Weights of a small mixture-of-experts language model, trained from scratch on English Wikipedia: vocabulary 9168, 32 squared ReGLU neurons an expert.
Below are experts of layer 8 (counted from 0) of a mixture-of-experts language model. Rows are named router (the router's row for the expert), down (a neuron's output weights, with its number) and show model dimensions 0-95. Each number is 128 + 24 x the weight over its row's rms, rounded and kept within 0 to 255.
Before each expert's rows: "comes before" lists some tokens at least twice as common just after its tokens as in all text. This comes from a sample of Wikipedia text that the model never trained on. Tokens count by the router's weight.

# expert 78
comes before: ",", " |", " (", "'", ";", "k"
router [106 112  98 108 105 162 106 109 116 151 138  99 143  80  95 114 124 152 148 118 134  91 163 162 114 147 164 124 137  78  91 122 147 131 134 137 152 134 134 117 154  82 144 102  67 126 118 142 130 115 135 137 126 169 120 129 142 168 158 105  90 134 122 104 142 106 114 129 145 112 137 168 141 116 123 136  67 131 146 148  94 124 155 151 150 134 159 109 134 170 162 157 109 131 165 149]
down0 [124 105 113 161 105  84 139  99 107 111 150 129 131 136 102 141 127 103 145 140 133 132 154 177 149 160  85 146 133 152 152 107  77 121 135  94 126 149 122 140 129 155  20 139 106 150 106 111 103 138 133 140 131 190 100 157 150  96 126 112 146 132 110 138 142  93 134 134 116 135 150 129  90 104  94 109  96 127 112 158 100 147 112 139 127 134 122 142 103 131 110 136 126 125 119 136]
down1 [101 103  99  93 169 166 131 105 159 143 124 160 126 104 134 118 109 116 119  98 130 140 163 139 113 103 190 120 168 150 135 150 118 138  90 100 102 121 110 110 122 135  74  93 141 117 129  91 111 123 130 129 143  96 110 112 111  70 111 160 158  71 120 123 107 108 144  98 100 116 118  90 106 125 128 115 133 100 134 117  94 149 134 135 105 172 112 105 129 129  81 133 138 131 103 131]
down2 [131  93 126 134 150 142 147 160 186 132 108 112 151 131 145 182 127 122 138 183 109  88 106 101  97 119 118 142 162  90 144 109 149 168 144 121 131 129 127 106 143 124 146  99 114  81 133 131 118 140 130 141 114 105 136 135 142 144 152 129 120 146 129 102 101 116 108 109  85 124 137 212 126 121 133 127 150  92  97 167 102 138 171 111 119 119 123 162 102 120 104 100 137 148  94 138]
down3 [135 147 152 126 166 159 123 134 112  81 146 119  98 121 130 187 118 186 112 133 173  97 149 119 123 123 124  88 121 159 133 117 128 107 132 150 104 150 132 121 152  73 116 109 144 167 112 141 127 138  90  96 118 120 135  76 109  99 126 145 136 133 122 141  84 185 100 111 115 152 149 128 115 149 121 153 138 150 125 132  82 142 116 102 141  77 122 101 170 115 138 148 123 135 144 120]
down4 [106 126 118 100  98 135 137  86 145 122  94 178 130 145 127 129 113 119 156 131 149 153 113 150 149 147 160 132 171 113 107  98 117 136  95 146 159 166 124  64 109 115 120 170 137 121 170 129 150 148 138 119 124 121 128 133 132 130  72 169 160  90 145 164 121 135 137  69 103 143 113  96 121 133 142 132 126 120  95 174 105 137 144 129 140  92 116 119 103 157 101 132 126  94  98 115]
down5 [ 99 139 142 150 143 153 122 101 163 105 143 113 114 172  98  97 123  87  78 132 164 124  88 129 160 122 127 143  90 108 107 139 138 135 152 144 119 130 103 118 145 120 164 132 166 154 106 142 196 176 142 109  81 112 130 131 129 121 147 120 127 130 130 123 138 132 134 141 137 125 133 127 137  92  93 135 115 112 170 138  96 115 186 134 194 127 167 151 139 124 125 148 104 123 103 141]
down6 [139 113 130 130 192  82 140 109 110 111 133 116 128 129 134 117 106 109 111 167 138  79 172 128 118 106  84 158 110 127 138 135 146 139 100 114 101 145  96 144  89 112  67 169 183  93  99 146 124 108 164 144 153 124 118 148 113 142 149 128 104 118 104 127 153 181 140 125 101 136 116 126 131 167 123 140 122 132 126 123 121 100 125 131 112 116  73 117 142 104 121 105 118 107 175 128]
down7 [123 147 155 108 129 114  88 129 137 133  90  64 143 177 144  92 109 136 127 158 133 110 144 100 125  94  96 121 139 131 164 119  84 140 148 126 134 111 122  72 123 111  79 116 167 138 136  76 104 163 152 149 156 121 136 179 135 110  98 107  92 127 146 112 166 145 138 124 117 104 118  93 108 131 139 127 133 144 155 152 154 152 134 127 147 134 142 119 114 131  84 114 124 156 123 166]
down8 [168 124 127 140 118 120 153 104 146 108 138 115 170 131 116 101 150 112 215 210 137 127  94 117 168 142 114 128  92  92 151 142 165 108 148 163 144 161 126 135 130  98 151 138 152 115 116 141 159 136 112 120 110 134 109 126 106 136 156 106 108 105 103 129 126 141 168 158 126 108 131 107  91 137 132 144  94 117 123 127 127 136 148  85 122 111  95 118 153 131  99  89 134 151 115 124]
down9 [142 113 136  82 134 110 107 150 137 133 142 114 127 105 162 110 138  95 139 133 122 160  93 144 112 134 140 150 160 103 128 112 127 126 102 142 123 100 120 161  98 115 178 129 111 159 140 163 143 142 116 196 115  77 158 151 137 129 142 133 148 107 148 118 109 154 139 123 150 109  77 163 167 135 124 113 128 103 145  96 119 140 123  89 153 146 149 122 151 158 157 137 158  67  96 162]
down10 [105 128 111 143 118 147 111 118 134 135 107 162 163  65 122 149 154 154 145 139 124 125 113 149 120  91 134 156 125  94 123 155 167 138  95 111 127 141 145 193 137 114 166 132  92  99  98 132 117 123 153 103 152 133 128 148 153 101 106 146 121 163 110 101 167 115 121 140 147 129 164 142 138 122 109 115 155 155 127  80  91 114 149 139 131 110  98  83  99  92 118 144 108 175 137  91]
down11 [175 135 133 132 128 149 125 171 143 116 137 138  89 123 109 144  95 172 182  89 158 116 157 126  89 146 101 112 113 181 150 113 121 146 137 151 114 137 151 126 128 171 128 130 171 148 169 131 132  99 120  81  96 122 165 110 147  95 102 166 138 124 113 132 104 139 121 140 141 147 154 113 116 114 126 129 109  76 132  99 168 133 136 113 120 150 175 129 139 122 156 151 165 127 131 153]
down12 [129  86 118 166  86 125 154 116 158 120 129 131 129 147 137 129 158 112 129 109 114 128 120 147 142 169 136  95 107 169 154  95 101 119 146 136 133 127 132 171 134 109 104 105 108 136 106 163 115 149 129  97 115 137 127  87 165 139 147 150  82  88 127 131 128 147 123 144  94 109 142 136  91 119  96 104 146  96 143 135 140 166  81  85 132 183 169 140 113 164 128 123 166  94 116 154]
down13 [109 119 118 103 115 144 132 166 129 135 116 111 117 130  95 137 163 180 118 112 121 109  97  93 128  99 139 165 142 123 119 108  99 161  99 128 108 156 133 147 127 155 191 123 178 124 135 130 149 134 113 111 122 100  97 114 115 149 162  77 111 156 109  94  97 121 142  92 142 120 126  77 122 122 149  96  93 145 127 102 144 138 115 111  89 152 130 140 129 146 181 103 129 121  74 128]
down14 [124  97 150  87 125  94 158 130 171  89 133 125 124 122 139 158 147 139 115 130 124 154 101 151  87 115 138 122  93 125 132 145 134 116 139  97  99 142 151 100 148 114 143  82 154 127 134 178 158 147 115 125  99  77 146 139 151 114 133 152 150 128 157 112 121 118  93 168  94 102  87 139 109 108 163 138 121 147 131 120 113 133  89 132 143  77  79 153 148  98  78 133 126 152 141 140]
down15 [129 129 120 161 127 109 115 145 110 136 105 156 107 119 136 104 126 142 136 114 155 135 146 196 105 152 134 132 155 123 193 109  95  85 132 109 127 148 125 141 127 107  20 139 175 130 135 143 120  87 122 122 131 188 140 118 149 130  82 117 127 131 100 138 142 116 112 129 104 169 148 137 121 169 126 126 136 137 122 114 123 151 138 134 130 109 117 117 130  86 125 160 113 143 133 120]
down16 [ 86 132 155 104 104 143 134 145 159 125 120 120 126 115 128 139 125 111 147 145 120 118 128 136 130 107  80 117 144  90 123 139 148 139 136 131 125 124 112 112 139 107 187 139 124 131 145 137 101 182  93 181 100 173 142 172 120 144 125 173 105  82  88 100 146  76 134  82  71 130 116 139 121 168 159 125 128 112 118 172 108 140 164 132 147 128 119 123 113 129 125 136 114  96 143 152]
down17 [145  90 150 134 133 127 140 155 178 144 129 128  83 126 137 149 150 107 163 135 134 152  99 131 119 106  92 119  98 138 136 125  77 156 158 155  88 114 153 166 155  93 189 129 128 125 155  75 114  93 104 109 106 156 123 157 173 165 128 130 164 139 127 129 136  87 160 129 117 144 113 126 137 109 118 155 113 121 113 133 112 125 118 185 138 155 127 128 151 135 131 133  88 121 106 152]
down18 [ 86 128 174 124 115 132 130 122  94 135 109 136 138 140 126 146 128 137 134 150 122 110 170 124  96 109 153 176 141 121 164  75  97 100  96 156 101 146 104 144 131 129 160 142 130 166 115  98 155 141 126  85  92 132 154 104 158 136 120 141 119  99 133  72 119 167  88 177  82 138 107 131 141 130 123 163 119 124 109 117 156 128 112 140 151 124  77 113 131  93 157 131 128 153 133 113]
down19 [138 119 130 162 143 116 158 162 154 134 125  98 157 133 105 116 139 110  99 116  78  93 143 146 162 118  88 130 141 124 109 154 154 155 156 121 155 134  98 133  78 116 175 114 123 124 107 159 135 140 115 169 151 117 138 109 138 127 177 118  66 142 147  94 136 151 132  98  99 143 113 170 121 121 161 182 132 134 134 169  78 152 125 123 127 125 112 150 137 110 118 114 150  98 113 113]
down20 [104  90 109 119 123 138 100 117 107 137 153  46 120 147  81 128 134  75 151 129 132 134 119 172 140 141 141 128 163 100 152 134 108 126 157 115 132 172  95 154 135 113  32 151 118 137 141 150  98 180 106 112 127 126 124 123 140 126 103 136 140 156 131 143 140 124 111 114 131 111 129 154 151 127 158 156 122 132 163 136 140  88 112 142 107 146 134 159 122 130 143 134 119 107 114 133]
down21 [125 122  91 156 116 144 136  94 139  97  96 118 156 108 145 121 163 138  74 138 115 131 152 124 111 159  77  98 109 106 154 100 167 159 107 127 142 159 108 136 167 117 103 134 190 129 130 113 139 142 138 135 110 116  95 155 121 160 142 108 112 127  85 100 119 149 127 120 110 141 124 138 118 141 157 105 131 116 155 111 126  98 160 125 183 184 170 146 143  96 114 123 138 148  99 107]
down22 [115 114 130 139 108 101 126 153 143 137 162 100 143  94 147 171 133 135  85 108 124 168 130 139 136 115  98 130 153 143 138 144 124 117 150 154 149 121  85 118 154 117 135  96 161  96 141 142 163 149 130 116 107 100 142 166 107  84 127 137 155 106 185 148 167 165  64 102 123 104 159 100 135 100 129 126 112  92 118 147 104 116 116 150 139 149 143 121 186 138 135 148 110 113 121 163]

# expert 201
comes before: " ", " \"", " S", " The", " K", " Total"
router [123 119  95 130 143 167 144 144 130 108 117 125 112 139 152 152 127 108 108 174 126 111  94 154 150 110 124 113 123 147 119 137 139 151 160 136 104 127 153 100 145 102 141 136 119  91 150 168 146 146 101 178 140 154 141  95 126 167 140 147 115  86 113 154 148 129 127 113 105 123 132  92 136 138 173 115 148  75 143  81 138 185  80 127 138  88 152 132 105  82 151 128  97 156 132 108]
down0 [146  93 116 146 169 113 163 109 118 134 140  92 171 106 138 146 108 149 142 183 103 122 108 110 102 104 125 123 109 141 131 134 110 135 106 107 111 127 131 119 131 155 116 158 112 165 137 137 134 155 115 133 135 119 137 128 101 126 175 117 104  82 131  94 145 129 120  59 132 162 119 114  76 114  79 143 154  95 140  83 142 109 157  83  88 139 120  95 132 116 125 125  99 158 125 105]
down1 [145 122 133 123 167 151 118 149 133 113 118 136 139 133 156  85  85  98 102 148 117 155 118 142 117  97 129  92 116 102 158 122 148 113 111 165 104 148 163 105 102 131 155 108 127 124 177 112 133 135  92 108 159 122 157 105 133 143 135 111 144 146 101 103  70 134 111 158 112 116 136 156 147 106 136 129 130 105 139 175 154 157 127 130 116  82 102 145 112  97 166 174 121  63 109 136]
down2 [132  77 146 133 161 114 159 144 141 120 132 105 109 117 138 148  76 138 167 139  66 126 178 112 136 145 150 176 106  93 151 147 118 156 116 120 132 128 107 130 136 105 110 137  95  94 152 108 173 119 111 129 146 116 163 134 175 119 113 134 179 149 146 113  97 130  93 107 114 138 132 157  94 119 126 167 142 117 130 117 142  84 170 122 135  91 132  99 135 109 117 104 149 135 135 148]
down3 [135 118 135 151 138 110 147 155 116 140  97 110 126 100 123  99  87 126 141 140  99 140  62 111 102  93 125 113 100 140 138 123  81 130 131 149 117 104 165  99 116 129 152 120  96 106 125  97 205 120 153 159 129 105 152 118 135 137 149 101  96 157 179 102 128 130 140 114 142 165 139 173 115 124 138 118 175  91 150 111 140 154 120 114 177 150 137 130 112 130 129 116 131 107  90 126]
down4 [135 141 101 126  83 151 110 117 138  82 102 131 126 125 125 110 116 136 123 128  82  82 126 103 136  92 104 145 168 117 147  97 108 118 148 119 149 124 181 131 142 140 141 135  98 110 167 126  99 105 131 131 136 172 147  55 119 109 100 123 129 140 103 139 140 170 137 151 144  94 133 113 133 146 136 106  83 106 133 120 131  83 119  88  97 153 112 113 131  81 168 162 148 119 133 133]
down5 [177 111 104 140 117 132 179 127 136 145  97 132 157 128 151 125 141 140 175 117  84 132 106  81 132 134 152 151 112 155 187 135 102 150 139 114 124 105 127 110 174 127  67 109 117 141 138 147 124 134 141  98 143 126 160 108 115 107 112 119 157 110 126 116 128 123 121 126 115 161 164 120 115 109 113  96 145 126 137 162 167 106  99  90 114 155 134 111 140 127 139 169 105  80 182 119]
down6 [ 92 114 130 153 163 132 154 114 142 125 128 147 116 152 134 122 130 120 134 156 109 118 136 115 115 171 173  79 123 131 109 144 133 102 138 136 123 139  91 114 129  95 113  58 148 120 121 141 142 144 110 161 147 118 144  75 134 187 134 135 123 134 111 128 114 134 119 138  96 123 136 128  96  64 135  74 136 119 149 169  91 128  97 133  78  97  95 147 160 141 128 112 154 141 124 153]
down7 [130 131  98 151 121 168 141 119 155 138 148 124 127 118 149 115 169  99 103  96  84 133 173 120 148 145 115 144  94 142  91 115 144 125 170 121  97 169 146 117 110 134 176 107  89 104 129 124 148 132 147 102 170 128 141  79 144  77 134 143 147 141 128 150 107 138 149  94 147 110 125 125  99 110 113 123 145 154 120  82 146 140 109  95 132 101 181 166  99  94 104 131 129 130 112 149]
down8 [115 133  80 125 128  99 115 124  86 136  80 165 121  96 105 164 120 118 146  82 115 116 147 120 174 124  81 151 130 165 121  96 144 100 124 123 112 107 138 129 151 149  61 145 138 160  89 149 128 103 138 125  99  97 143 109 136 160  89 134 154 158  95 104 116 130 120 138 159 158  96 109 116 141 132 128 135 125  97  82 106 126 110 111 143 145 129 108 130 139 143  99 157 165 136 152]
down9 [112 113 136 136 142 135 142 123 107 155 131 107 113 175 160 126 189 142 106  92 140 120 116 164 146 109 163 151 133 141 138 126 136 183 128 137 143 114 128 136  79 115  50 109 139 167 106 134 124 106 131  82 100 131 121 121 102 134 104 129 170 146 126 105 101 122 134 134 142 175 136 170 145 138 165 110 141 125 126 133 142 150  91 133 143 121 142 164 124 126 132 126 127 109 136 200]
down10 [118 125 107 137 137 147 121 118  81 121 142 129 123 166 125 122 162 136 147  89 131 172 108 159 110 138 110  84 133 118 118 147 144  92 126 123 176 150 114 131 172 147  98 116 133 134  94 127 108 103 143 103 118  77 119 171 161 145 118 113 158 149 136 151 133  98 134 192 140  75 129 141 183 151 124 111 121 138 162 155 139 136 160 163 158 117 103 131 141  85  97 128 116 128 122 129]
down11 [129 134 161 142 106 126 139 112 143 136 135 183 128 126 114 103 134 117 127  81 171 122 138 136 158 185 153 105 179 162 134 153 139 165 146 125 133 132 128  99 120 147  89 134 102 150 144 120 118 167 140 113 136 103 104 117 134 159 123 154  94  76 171 144 109 122 143 113 134 143 116  95  96  99  95 152 182 122 121 101 144 141 120  87 119 136 120  86 151 102 148 150 120  93 150 123]
down12 [124 131 118 106 128  91  35 138 162  53 111 122  84  94 112 153 144 145 118 138 124 165 157  94  76 120 111 146 109 115 137 135 145 101 116 115  99 147 156 110 127 121 142 126 121  92 133 159 131 117 133 107 142 134 151 141 135 156 152 103 125 144  96 108 118 163 154 117 125 118 143 149 118 144 158 109 107 129 157 103 103 126 100 120 114 127 135 113 116 128  87 123  91 168 145 105]
down13 [119 113 167 110 105 132 119 136 142 150  95 131 159 110  88 132 125 117  92  78 122  91 132 111 132 174  94 116 129 122 132 114 168 108  65 121 151 134 172 109 156 153 174 137 139 166 126 119 166  96 122 111 138 133 144 110  84 105 147 108 120 116 137  97 173 136  96 138 123 130 127 134 143 144  92  97  99 136 120 119 161 138 149 106  90 140 109 151 119 115 126  84 157 102 137  97]
down14 [167 128  89 124 169 153 155 141 136 143 149 152 124 159  89 132 148 114  93 142 146 173 109 146 106 122 144  84 134 174 145 125 164 110 124 139 144 126 133 143 109 161 150 153 173  95 127 168 117 122 148 160 165 114 192 106 115 133 148 131 122 107  89 138 118 106 147 146  98 158 144 179 111 124 109 123  91 120 115 170 130 134  99 129 138 135 138 125  84 140 113 156 124 130 120 153]
down15 [153 158 138 129 115 143 174 119 114  89 160  90 110 136 166 174 126 136 121 153 141 125 139  96 125  99 147 111 120 156 105  92 140 134 144 160 148 166 124  95 110 139 161  72 100 114 117 168 135 118 181  76 126 146 142 137 168  96 124  96 129 156 128 137 144 134 101 103 111 149 135  96 105 113 114 159 147 133 137 126 122 171 164  85 138 132 117 114 121 131 121 126 104 129 122 171]
down16 [ 75 126 113 123  55 158 135 110 124  94 101 146 110  84 154 141 141 120  93 129  97 152 145 102 110 130 110 138 137 109 111 128 165  88 126  99 132 106 142 126 159 101 176 124 158 145 116 155 160 109 139 130 128 113 126 120 119 142 143 126 118 129 131  93 140 133 127 154 132 104 151 159 165 144 137 134 149 127 173  86  93 161 140 132 152 154 142 102  96 161 141 108 102 171 174 130]
down17 [119  71 158 152  97 164  88 112 135 187 117 111 137 115  87 101 142 131 137 121 119 138 101 117 107 141 167 101 104 133 108 151 118 151 129 109 142 125 124 140 114  86 108  98 111 127  99 119 145 106 101 133 126 152 171 141  95 104 136 130 124  97 157  95 107 138 138 130 103 147 124 124 106 119 127 183 141 145 108 148 124 165  72 115 103 125 100 163 112 126 108 134  75  98 112  96]
down18 [126 101 130 160 127 129 157 155 150 120  72 127 155 133  99 108 132  95 101 121 154 160 129 178 149 135 131 127 155 131 148 151 127 146  87  66 126 143 136 110  72 160  81 124 101 161 147 131  83 114 138 113 108 137 101 157 109 134 147 142 178 134  90  97 117 132 177 144 153 125 146 124 126 134 143 154 100 122 140  97 138 151 102 133 117 105 156 147 121 100 111 107 153 151 118 133]
down19 [ 95 162 116 158 152 119 147 106 135 120 127 154 154 153 150 169 121 144 147 147 137 112 130  95 150 155 147  78 138 114 164 104  99 104 129 109 131 152 122 105 138 107 165 109  89 134 143 153 156 119 106 144  96 103  75 149 157 117 136 104 124 130 139  99 119 105 157 110 136 111 155 140 100 118 124 107 126 132 126 150 111 134 117  79  94 134 117 184 149 126 138 159  59  99  88 138]
down20 [100 134 123  83 136 137 149 161 168 150 181 135  73 170 154 149  97 141  97 150 132 162 110  98  91 119 114 131 119 146 140  92 114 144 149 112 114 103 120  93 115 102 154 142 132 151 102 111 130  83 168 126 173 129 132 120 105 111  87 149 128 155 118 110 117 117 142 113 104 139  97 137 168 165 143 126 105 133 108 116 116 134 118 100 148 114 126 123  87 117 120  95  74 148 148 142]
down21 [139 123 127 129 135 117 153  91 120 126 121 115 137  71 118 129 142  77 106 121 145 105 150  87 140  81 112 149 129 121  78 130 112 122 137 146 139 105 107 144 120 114 127  97 153 118 108 138 124 111 124 134 127  95 135 113 130 129  84 131 119 108 103  80 120 114 126 121 125 156 126 142 118 176 159 177  72  83 121  77 127 125 144 140 160 184 131 177  87 126 157 138 144 147 133 106]
down22 [175 145 110  86 179 123 143  86 185 117  95 139 133  96 148 107 114 124 147 144 116 109 114 134 150 144 165 128 126 125 143 135  91 164 125 157 160 114 127 144 110 135 188 121 118 130 160 117 174  98  82 138 125 111 122 100 117 124 113 141 106 120 134 124 129 103 144 134 105 133 110 140 130 118 152 156 192 109 129  80 162 130 151 135 118 128 121 138 140  83 113 172 127 124 119  90]

# expert 76
comes before: ",", " (", " |", "'", " was", " and"
router [138 114 112 110 117 140 166 151 115 146 129 131 132  88 117 124 152 138 150 137 136 140 147 151 111 132 134 139  95  97  79  77 136 100 120 124 131 116 101 121 160 124 140 105 100  92 122 160 166 119 128 133 142 134 120  93 111 146 161 129  88 142 129  71 129 134 110 148 133 119 151 132 107 116 128 124  49 104 127 163 100 134 119 110 155 114 136 123 173 152 158 162 133 125 157 205]
down0 [ 91 123 154  97 115 148 115 138 102 101 140 112 115 108 104 150 146  98 134 131 124 116  99 138 106 127 123 161 159 111 158 143 143 156 140 117 130 135 113 131 133  87 116 146 141 108 132 121 107  68 102 113  62 103 222 129 110  71 102 141 117 119 150 131 138 177 133 155 112 143 133 133 150  83 138 123 130 175 127 123 109 125 135 132 133 121 102 143 124 102 131 107 118 149 113  88]
down1 [159 108 125 117 158 130 179 121 113  84 122 128 107 113 175 131 136 132  67 146 142 148 168 126 152 133 145 137 152 145 130 158 105 125 143 116 100 114 145 106  88 121  63 120 107 124 166 106 138 114 166  98 115 121 134 105  67 103 115 128 133 126 150 110 142 128 127 158  94 132 140 130 171 133 113 165 153 151  86 116 140 125 112 134  86 148 103 102 161 162 141 113 109 144 143 137]
down2 [149  76 150 107 111 145 144 111 145 112 125  92 128 126 134 103  95 134 117 167 116 156 144 103 123 121 140 116 124 151 111 111 149 147  87 134  88 172 110 129 134 143 247 114 148 132 108 154  91 132 149 153 138  95 129 101 129 153 139 131 143 139 166 144 131 108 146 109 158 109 138 125 155 153  95 133 126 149 138 135 162 151 106 139 153 114 109 137 102 107 112 129 125  99 125 107]
down3 [120 146 118 139 168 108  94 113  92 151 134 102  83 173 126 149 127 123  85  84 154 119 150 122 108  99 154 149 150 119 143 148 146 125 143  99 164  89 130 152 137 157  81 119 128 173 116 146 131 106 121 145 142 117 149 115  98 135 115 102 176 139  90 139 130 172 125 107  97 182 119 169 151 125 150 139 108 115 138 140 165 126 110 133  96 138 165 119 140  85 115 103 144 141 128 123]
down4 [139 125 148  81  77 145 120 126 170  94 177 104 157 131 105 175  99 106 128 132 137 112 136  86 127 139 148 112 114 128  87 117 109 149 154 146 135 128 130  90 147 164  97 158 137 119 160 166 134 145 113 102 130  81 103 140 166 145 153 154 111 118 152 159 126 151 121 155 138  98 154 137 126 133 128 176 132 115 125 124 163  95 139  91 124 141 141 151 146 112 137 130 149 162 152 171]
down5 [127 130  97 104 126  98 133 137 101 114 146 164 128 130  88 135 126 119 167 147 121 128  80 193 128 134 170 121  93 150 159 123 106 136 119 107 130 117 139 176 126 136 130 106  92 130 102 154 152  99 145 124 133 123 149 118  96 139 140  85  65 158 135 133 119 112 150 121 128 112  89 136 136 148 112  66 174 153 101  89 134 164 133 108  95 140 166 118 106 131 120 144 117 143 133 123]
down6 [114 136 136 125 143 126 137  61 117 136 113 122 131 110 137 118  90 143 105 126 108 146 132 120 110 110  87  70 109 161 168 136 142 106  83 116 133 117 138 145 116 147 157 165  83 145  90 151 138 104 119  91 130 131 147 134 146 119 150 173 138 103 153 129 114  94 155 164 123 117 173 110 155 118  96 116  86 109 119 105 157 154 102 134 170 142 140  94 147 103 157 100 116 108 139 153]
down7 [141 143 110 120 102 165  76 111  98  69 143 105 126 110 152 110 166 132 100 129 123 145 178 167  69 118 127 140 160 152 130 119 144 162 119  94 148  91 120 142 144 100 128 115 130 165 121 107 103 162 130 115 141 126 104  82 123  91  78 134 112 122 100 121 116  66 130 122 132 133 144 125 131 143 119 119 143 133 153 139 119 128 137 128 127  89 127  86 106 148 137  98 162 112 155 144]
down8 [116 109 144 133 121 115  99 133 135 174  81 142 133 108 159  93 140 139 127 102 121 127  49 107 126 119 107 105  94 111 118 100 114 115 133 134 146 184  85  85 152 150 146 158 151 105 146 136 131 169 103 125  92 107 138 148 155 147 102 123 100 123 155 111 135 211 118 128  96 148 110 145 160 142 110 134 126 123 128 150 111 128 139 123 112 135 128 153 114 126 124  76 136 122 138 131]
down9 [140 109 128 128 101 155 103 112 145 153 108  64 109 114 140 102 145 102  95 109 157 172 103 120 111 124 161 113 114 128 137 135 116 141 123 137 108 112  90 127  91 120 111 151 129 148 101  73 134 105 112 154 130 127 115 118 101 105  93 121 119 137 169 165 102 142 115 122 115  72 110 126 169  86 130 155 139 112 174 156 138 117 187 140 110 116 131 119 152  99 122 180 141 125 144 109]
down10 [120 134 132 137  97  97 133 100 154 153 119 152 112 150 142 158 128 196 125  89 129 109 145 107 118 116 140 137 104 143  99 109  80 155 120  98 136 115 151 146 143 172 179 100  97 136 149 120 157 132 122 148 115 146 107 110  83 130 188  81  84 101  97 109 128 117  86  83 140 127 153 127 111 125 135 131 126 112 105 143 139 142 133  95  96 141 115 119 129 131 151 114 163  98 113 147]
down11 [129 131  86 114 121 101 123 151 133 118 133  84 154 145 172 128 101 119 152  97 140  78 136 154 130 121 131 139 135 134 151 119 105  89 127 132 157  94 100 121  97 125 127 111 148 135 102 142 182 142 111 140 153  97 158 111 150 119 152 100 113 140 137 131 157  99 128 157  86 142  90 158 168 155 124 114  99 134 170 141 178 126 115 110 185 127  97 140 107 125 121 174 104 134 104  98]
down12 [137 158 130 118 144 123 121 150  81 140 135  82 108 128 134 108 113 140 144 139 159 141 109  77  93 127  69 176 141 118 124 109 133  91 128  83 160 123 159 159  62 119 186 116 174  91 162 156 107 126 103 161 117 138 122  93  95 127 117 121 135 119 150 134 127 121 143 126 119 158 140 178 129 142 107 146 143 109 120 144 141 115 142 108 112 118 125 104 122 119 140 121 130 167 128 101]
down13 [173 156 139 111 163 140 119 156 136 136 114 167  95 138 121 119 117 148 118 107 163 122 150 174 168 145  99 107  89 118 139 158 138  95 140 125 124 126  84 173 142  90  84 124 111 149 116 100 125 110 158 142 133 111 145 134 156 155 113 137 166  87 164 139 122 148 178 109 107 137 118 118 172 189 137 133 147 150 127 107 139 141 168 153 135 147 121 121 129 164 151 105 132 137 109 117]
down14 [141 125 141 129 108 108 106 134 112  97 146 178 110  94 116 146  98  97 126 128 140 137 112 177  86 127 106 150 135 118 132 119 129 103 146  94 101 132 145 100 130 114  31 155 119 131 146 135  71 114 118 120 108 170 117 121 135 142  75 157 136 135  79 118 117 107 108 152 113 131 138 133 124  99 122 136 105 119 132 118 122 122 152 121  83 114 116  92 137 158 111 125 107 177 145 152]
down15 [ 97 118 167 130 121 131 115  76 142 107 126 145 127 137 124 158 104 130 117 127 155 100 148  96 110 125 135 155 115 128 125 167 125 125 147 130 108 118 131 108 151 125 227 132 120 173 113 134 114 128 122  93 110 103 112 108 173 114 157 159 159 143 176 150 170 147 133 158 150  95 136 163 129 129 104 134 155 102 142 143 145 137 134  98 113 120 150 114 145 150  61 116 123 113 134 121]
down16 [188 125  98 111 130 144 149 131 135 123 100 110 121 118 142  92 112 121 121 141 105 153 130 167 115 139 128 142 134  98 117 180 118  96 132 117 160 130 180 126 155 168 110 148 101 109 160  83 110 106 150 151 111  98 171 130 136 130 140 150 114 142 161 160 140 125 159 142 103 135 147 145 149 120 145 126 103  56 101 133 138 159 144 101 128 159 113 173 146 151 114 165 106 139  96 127]
down17 [120 128 117 125 156 107 111 112 119 128 121 106  41 141 116 146 140 134 100 162 154 118 138 163 159 158 153 109 156  85 130 130 138 149 142 133  93 131 116 169 119 185  93 149 155 134 170 126 136 166  84 121 145 161 122  89 154 123 135 134 137 128 171 135 106 161 120 117 159 143 124 172 136 154 118 109 117 100 141 156 114 128 149 123 138  97 112 120 118 132 137 107 122 181 113 105]
down18 [ 98 123 124 138 174 150 130 118 155 155 125 157 144  76 158 104 101 123 137 158  97  83 138 122 157  94 102 120 105 170 128 163 101 107 128 162  96  89 118 100 141  73 176 108 126 121 133 114 138 108 158 143 130 155 165 155 123 187 171 139 123  99 107 113 124 146 117 118 119 106 106 136 123 148 115 118 123 155 124 162 128 155 130 117 129 126 130 127  93 144 134 103 123 169  98 110]
down19 [117 142 138 132 138 164 133 105 150 102 145 122 107  93  79 117 121  85  99 121 146 117  68  93 139 128 179 121 135  94 118 139 103 116 114 112 153 111 116 154  87 139 185 134 115 133 144 108 138 133 120 113 135 138 151 195 124 119 194 107 113 111 111 105 129 110 129 135 134 102 150  93 105 128 182 108 106 141 128 123 106 107 105 158 129 110 136  90 142 161 135 134 115 105 132 153]
down20 [154 100  97 138  96 114 109 113 166 139 131 143 107 126 160 119 104 162 134 123  92 155 113 171 143 150  99  98 151  77 121 129  86 134 116  78 141  88 137  88 180 171  94 119 117 136 158 144 158 159 132 121 129 144 110 139 170 172 109 144 175 114 115 140 127 118 128 110 144  95 157 109 101 132 110 154 116 126 131 140 127 144 145 114 143  89 103 133  96 166 146 132 131 111 129 142]
down21 [ 68 101 144 166 154 138 144 102 167 172 101 138  82 151 115 140 116  88 114  71 135  97 108 115 154 120 133 108 177  95 110 133 116 165 180 125 141 167 150 112 113 132  91 123 109 104 126 110 106 145 153 128 114 137 144 112 163 141 102 148 104 120 119 116 143 118 109 132 160 129 119 103  97 130 118 117 119 113  94 121 128 125  94 100 139  92  99 136 111 119 111 158 159 164 127 135]
down22 [166 101 145 141 122  90 132 149 166 132 142 173 131  85 132 136  94 122 129 123 128  85 108 169 156 148 140 194 143 100 148 119 165 114 119 129 108  98 102 146 156 133  95 148 150 134 130 106 156 160 141 166  81 123 124 156 110 125 133 106 100 166 112 135 103 137 106  94 154 163 175 124 134 108 156 138 151 126 144 146  82 129 140 134 144 170 127 129 116 113 125 127 127 122  90 103]